config = dict(
    d_shared_expert=256,
    normalize_top_k=False,
    balance_bias=True,
    optimizer='soap_variant',
    beta1=0.95,
    max_steps=11271,
)
Below are experts of layer 5 (counted from 0) of a mixture-of-experts language model. Rows are named router (the router's row for the expert), up (a neuron's input weights, with its number), down (a neuron's output weights, with its number) and show model dimensions 128-159. Each number is 50 + 12 x the weight over its row's rms, rounded and kept within 0 to 99.
After each expert's rows: a language model's description of what the expert responds to. This comes from a sample of Wikipedia text that the model never trained on.

# expert 18
router:49 60 65 42 37 66 36 38 45 53 54 58 60 39 48 51 57 44 64 54 66 72 44 32 69 40 54 58 35 39 57 27
up0:52 54 48 58 29 60 52 31 61 52 70 47 33 46 68 50 50 46 52 38 54 50 39 58 61 53 74 54 39 61 58 45
down0:55 42 39 35 59 51 35 54 57 38 63 40 59 60 68 67 41 33 48 28 55 55 25 62 33 41 54 59 35 70 70 39
up1:70 59 44 53 61 52 37 33 34 37 45 47 39 38 50 52 46 46 36 43 75 55 48 69 44 32 33 59 55 21 59 60
down1:55 50 72 66 40 35 35 50 50 48 39 57 43 69 39 75 42 42 63 51 59 42 40 14 69 49 62 49 50 61 47 51
Table cell separators. Pipe separators after text cells in tables of dates, names, teams, plus semicolons and "born" in biography headers.

# expert 8
router:48 41 31 31 54 46 41 52 57 63 45 59 70 64 43 43 60 44 48 24 38 47 47 49 49 58 39 63 60 65 39 46
up0:24 66 35 52 50 54 54 42 40 75 48 57 36 40 68 45 44 35 37 49 75 56 45 67 40 35 54 59 45 73 59 48
down0:41 67 68 45 62 53 41 39 63 49 48 52 51 35 68 43 34 78 59 36 35 69 57 52 39 66 59 52 73 34 26 58
up1:61 50 51 54 30 48 50 46 73 47 37 66 53 54 60 56 40 48 80 56 43 45 67 69 41 66 76 70 57 59 54 45
down1:57 45 49 19 66 57 41 46 45 55 26 42 49 49 72 63 66 56 64 33 49 47 63 20 78 53 51 48 60 46 35 70
Clause links and endings. The word that after said, other clause openers like which, who, because, it, He, and the verb ending -ing, as in go|ing.

# expert 27
router:65 66 41 52 42 54 49 55 54 50 56 46 62 63 60 50 44 63 40 64 34 38 43 29 46 35 46 35 51 65 57 41
up0:35 47 41 35 66 45 74 35 46 43 35 65 34 40 37 56 68 29 74 58 44 70 75 23 49 48 58 52 55 51 67 42
down0:41 45 43 74 44 63 42 42 50 56 27 58 62 51 46 61 38 53 44 63 42 65 45 36 52 33 32 48 31 54 42 34
up1:50 51 50 57 52 59 53 52 46 39 41 48 57 28 50 67 41 42 48 24 47 65 55 30 37 58 46 33 45 44 56 56
down1:60 53 63 51 39 42 32 48 76 58 47 37 56 48 38 41 40 50 49 44 52 53 49 54 61 24 52 47 57 55 49 26
Transliterated name fragments. Single letters and short pieces inside transliterated South Asian, Turkic or Arabic names like Pakhtunkhwa, Akhundzade, Bahirat, plus accented characters.

# expert 29
router:63 45 47 39 56 40 51 34 27 60 51 66 58 49 63 66 54 41 46 40 47 68 34 61 58 39 33 64 52 62 47 46
up0:54 59 30 32 61 23 44 46 54 50 49 55 67 53 53 55 32 38 50 61 68 37 56 47 35 50 56 57 52 39 58 55
down0:75 54 30 45 37 41 33 59 46 35 51 64 54 60 34 57 35 65 53 57 52 56 65 69 56 49 24 43 46 55 44 62
up1:58 40 40 28 46 50 63 45 39 66 60 52 53 53 57 28 35 36 43 44 44 53 71 71 66 53 66 44 51 35 60 47
down1:39 42 52 42 62 49 55 78 63 46 35 59 44 59 24 41 50 47 65 53 56 66 54 50 37 42 52 26 68 29 33 38
Pieces after pro-/me- starts. Word pieces after prefixes like pro, me, se, or p, as in prop|ell|ed, ev|ang|elical, munic|ip|ality, imp|act.

# expert 20
router:69 61 52 55 38 35 56 23 70 38 44 56 49 53 66 53 77 34 44 37 33 51 39 49 62 39 43 75 42 63 90 51
up0:42 41 44 55 28 37 58 51 58 28 41 42 57 53 39 68 63 14 54 34 50 71 62 29 30 44 59 36 35 49 55 53
down0:41 50 48 74 43 50 41 55 68 46 53 38 68 70 56 39 34 37 35 35 53 58 37 40 57 52 66 70 32 43 44 52
up1:52 54 63 39 28 55 61 66 60 29 44 63 65 52 51 56 61 56 69 40 57 64 29 56 46 49 60 25 53 45 43 56
down1:75 35 45 63 60 52 64 40 57 51 77 38 40 31 44 59 50 39 67 77 51 46 37 37 68 46 48 69 48 42 56 52
Pieces after opening letters. Word pieces right after a first capital or short start, such as O|us|mane, U|y|ghurs, Beca|us|e, va|ry, O|ce|an.

# expert 7
router:59 52 36 47 33 32 61 39 62 54 43 56 24 61 70 56 63 35 53 69 45 62 34 60 55 46 57 16 48 70 52 46
up0:48 53 59 43 63 51 52 43 45 56 40 35 42 45 64 65 63 38 51 40 54 42 48 39 33 48 46 55 59 53 57 46
down0:38 54 56 50 58 41 30 55 68 64 45 44 43 64 50 67 34 54 68 56 47 48 45 46 64 53 42 47 35 77 63 20
up1:56 40 69 69 39 38 26 59 36 56 38 40 55 76 60 54 58 38 45 54 42 54 38 53 55 51 71 49 67 55 51 60
down1:53 44 50 35 60 46 58 45 63 61 45 73 54 45 52 55 48 30 47 56 29 66 61 33 63 42 43 45 48 51 39 53
Name-start syllables. Consonant-vowel syllables near the start of names and words, such as Ju-di-th, Nin-ten-do, Je-ru-salem, Ju-nie.

# expert 0
router:48 51 31 51 40 60 63 57 56 35 41 59 41 44 37 44 50 25 32 46 41 67 35 49 61 59 40 61 39 68 57 54
up0:52 45 50 29 45 51 63 47 52 46 31 51 43 50 53 55 48 13 36 45 60 54 38 44 57 37 48 63 53 45 56 76
down0:45 51 56 50 67 42 64 37 57 45 48 48 27 52 41 47 44 53 58 40 63 41 50 32 41 57 52 77 40 59 58 48
up1:25 57 48 60 36 61 48 29 25 32 53 68 51 49 33 43 37 31 53 55 38 46 36 54 38 75 57 58 44 41 56 50
down1:41 49 28 70 64 39 53 61 60 47 51 44 51 38 39 60 51 33 38 38 47 61 43 60 50 54 50 40 43 41 82 55
Mid-word syllable fragments. Word-internal pieces like en, e, ie, ack inside words such as happened, medieval, Stakes, plus stray CJK byte fragments.

# expert 15
router:39 57 56 47 36 46 71 53 42 66 98 44 63 21 63 69 56 53 37 42 58 40 43 42 56 55 59 41 42 39 58 64
up0:43 42 43 61 40 27 58 46 40 63 69 54 66 27 49 54 48 43 21 40 42 25 60 61 40 48 43 42 48 74 52 36
down0:42 41 65 35 49 47 49 46 60 56 56 35 37 26 85 48 50 75 47 57 69 26 56 54 35 56 33 38 36 49 57 46
up1:42 64 45 55 61 37 50 37 40 53 42 65 58 55 55 50 33 50 49 54 71 60 55 43 46 42 57 54 40 45 46 51
down1:45 52 54 44 53 48 57 50 66 38 66 35 49 60 45 55 44 50 63 53 57 56 60 64 63 43 68 57 68 53 48 44
Infobox list line starts. Line breaks, dashes and bullets opening infobox or list fields such as "- Country:", "• location:", plus table-separator dashes and coordinate numbers.

# expert 30
router:49 58 56 29 39 38 58 46 47 56 46 47 32 55 40 42 54 38 46 22 51 41 46 27 66 72 56 52 46 65 55 55
up0:51 44 49 47 49 52 46 69 66 51 29 69 52 63 28 53 47 27 54 49 47 42 72 24 39 09 40 36 55 51 40 53
down0:62 52 61 64 45 54 75 61 52 33 72 62 62 34 27 60 45 32 67 50 53 38 76 46 46 63 46 26 43 52 33 54
up1:58 38 44 35 24 40 44 54 53 50 55 49 48 34 38 43 52 32 49 68 33 67 50 58 45 53 47 44 76 44 51 46
down1:38 57 54 54 57 55 34 67 53 43 35 83 56 53 38 53 54 48 73 59 37 55 63 42 64 56 56 56 33 42 56 48
Numeric table separators. Pipes and digits following numbers in statistical tables, e.g. election turnout percentages, sports stats, coordinate decimals.

# expert 11
router:61 44 47 55 53 53 30 23 42 57 55 59 53 33 49 48 60 29 48 32 55 48 44 40 65 58 52 66 52 58 50 54
up0:53 49 62 35 49 64 68 30 45 48 54 58 65 45 44 66 43 36 40 53 52 28 32 45 56 42 36 47 66 48 37 59
down0:66 54 36 60 46 56 45 30 60 26 48 46 45 50 58 63 67 56 55 60 40 58 48 31 62 44 54 59 65 68 31 57
up1:46 25 61 53 57 67 35 41 56 70 49 45 50 57 37 61 61 55 55 46 18 71 58 72 61 36 33 56 42 40 28 45
down1:61 59 71 40 35 57 62 51 48 28 52 40 41 48 70 31 48 64 49 43 35 47 52 63 41 46 59 68 51 36 46 55
List and table markup. Line-start dashes in reference and squad lists, table pipes, heading equals signs, and years or numbers inside lists and tables.

# expert 10
router:38 34 41 46 64 33 61 50 51 59 63 72 74 36 56 35 61 46 41 60 52 54 41 40 57 39 56 46 60 55 59 58
up0:48 43 68 36 70 38 56 34 39 61 34 49 37 49 45 69 56 56 43 72 40 56 61 51 53 42 32 63 43 77 60 54
down0:73 69 64 50 50 49 58 41 40 67 47 60 65 44 35 58 32 44 61 57 54 68 28 59 37 27 46 53 39 65 55 32
up1:62 28 49 54 54 37 47 47 58 31 59 54 50 53 45 77 41 51 66 43 34 51 57 47 65 44 60 36 50 70 54 43
down1:53 38 48 66 40 47 51 62 58 73 66 55 37 53 66 48 55 44 27 55 56 47 36 44 33 10 37 65 54 60 40 68
C and prefix starts. The letter c or C, prefixes like inter, pre, re, co and other word-initial pieces, as in coalesced, Cisco, arrival.

# expert 2
router:41 59 40 41 48 43 44 44 39 51 49 61 62 66 31 51 58 47 17 57 52 56 51 70 54 46 56 70 61 76 56 60
up0:68 58 64 62 48 43 63 56 44 40 53 41 50 33 59 77 50 50 42 23 53 47 81 44 65 42 38 50 82 55 55 58
down0:49 45 49 31 63 51 37 46 40 50 40 61 74 35 51 67 61 52 57 41 77 51 75 77 68 42 24 57 47 53 58 79
up1:44 51 56 32 51 63 56 71 48 57 52 73 51 49 42 47 72 56 30 50 50 51 58 48 58 55 50 74 42 53 39 52
down1:39 33 67 41 52 50 34 60 49 39 42 43 54 70 30 49 52 46 51 66 38 60 50 39 57 30 59 70 51 51 71 47
Mid-word fragments. Middle pieces of common words after a short opening piece, such as s|ent, Id|ent|ical, ad|d|ed, co|st|s, un|it|s.

# expert 17
router:65 56 45 36 31 45 40 52 48 69 36 45 37 57 52 69 66 39 48 42 48 67 31 74 59 46 65 48 38 63 48 58
up0:62 39 41 46 48 57 44 35 41 58 35 35 55 52 46 51 64 35 55 41 22 39 50 49 53 72 32 47 51 63 44 75
down0:40 76 48 48 67 58 54 52 63 40 37 39 62 64 56 54 69 53 57 51 49 50 76 42 55 33 59 45 37 58 71 57
up1:73 32 64 65 26 44 50 64 52 55 51 37 28 55 45 73 42 27 31 48 34 60 28 70 60 59 65 67 71 44 61 62
down1:56 43 41 62 45 39 47 80 63 53 62 61 49 22 68 40 46 49 40 61 35 49 55 49 53 53 61 53 67 55 61 50
Word endings like -al. Suffix-like pieces ending a word, especially -al, -all, -ed, -ial, as in Glend|al|e, par|all|el, front|al, return|ed.

# expert 1
router:48 42 29 39 48 24 76 54 38 54 54 31 70 52 62 42 61 21 51 36 49 57 47 61 52 41 59 27 59 70 60 42
up0:31 54 48 42 36 39 33 60 71 84 48 47 44 64 29 53 29 39 54 59 34 47 43 46 64 48 44 49 41 72 56 63
down0:50 43 58 58 64 43 49 47 32 53 12 51 56 55 38 45 40 59 51 59 42 54 80 64 49 43 78 39 78 35 59 35
up1:49 54 46 50 39 47 38 56 44 39 48 52 56 48 34 44 18 42 37 40 30 45 47 58 45 31 55 52 26 68 45 40
down1:43 55 67 70 40 45 48 55 36 38 57 23 56 29 53 61 42 65 66 61 65 41 65 40 43 54 57 38 63 36 41 60
Capital letters, name heads. Single capital letters inside acronyms and Roman numerals, plus institution head nouns, such as FIFA, WWII, Eton College, Stadium.

# expert 23
router:45 53 54 44 38 53 60 53 49 46 49 69 52 45 39 45 56 40 47 44 28 61 18 47 66 40 45 35 49 68 68 28
up0:30 41 33 49 31 43 48 36 59 47 38 50 31 43 24 42 45 58 39 72 42 56 37 75 37 43 40 41 53 67 52 56
down0:47 48 42 52 66 39 48 42 66 42 43 41 55 43 58 24 44 62 42 72 42 53 51 39 41 45 51 53 22 56 52 66
up1:54 52 27 61 46 38 38 58 42 67 32 61 27 46 64 56 57 64 58 50 51 43 59 63 56 53 33 45 75 45 60 36
down1:54 19 42 47 54 53 54 47 48 34 50 38 52 35 37 51 59 44 59 63 55 54 38 49 51 56 46 46 68 68 61 37
Pieces after C or S. Word pieces after an initial C or S in names and tables, such as Su|cc|ess in launch tables, C|ra|cker, phos|ph|ide.

# expert 22
router:71 52 48 63 56 06 55 28 63 47 52 84 71 53 52 47 52 60 46 41 36 34 38 29 40 52 53 37 45 61 49 53
up0:48 59 46 45 47 49 54 52 47 67 70 54 69 22 26 48 60 58 46 64 61 46 53 65 35 50 50 51 65 66 45 46
down0:57 64 48 39 52 50 41 79 43 69 57 29 40 47 55 57 44 77 60 54 40 68 60 45 49 53 52 50 56 41 55 49
up1:61 61 57 50 59 27 57 41 60 43 59 59 28 44 72 54 44 40 63 26 48 49 52 46 50 52 56 52 63 57 65 68
down1:54 56 48 71 69 57 53 65 50 66 60 41 41 34 58 54 40 57 85 49 67 59 53 61 60 45 56 51 54 41 54 52
By and middle syllables. The word by, title nouns like President or artist, and middle syllables of words and names, as in Pope, survive, Rihanna.

# expert 9
router:54 56 41 53 66 24 59 56 46 46 45 56 49 35 72 63 77 54 56 44 58 71 32 47 68 56 66 38 40 37 65 39
up0:45 43 45 31 54 38 49 37 47 38 54 29 64 57 55 62 48 63 43 44 52 66 44 42 62 35 53 40 63 49 45 47
down0:31 47 56 28 63 54 46 40 46 49 39 78 65 52 53 77 55 49 55 49 60 54 46 43 68 25 45 37 73 30 67 38
up1:46 59 47 39 68 43 51 37 36 57 53 38 46 50 73 33 49 68 53 47 45 65 77 50 30 43 22 65 67 56 55 44
down1:41 59 52 38 50 57 45 59 58 71 45 70 65 55 52 36 46 54 59 47 73 19 48 55 43 54 28 52 23 51 43 44
Word-ending pieces, English names. Final pieces like er, ton, gu, ri ending words and place names (enslaver, Veraguas, Later), plus first names like Robert, James.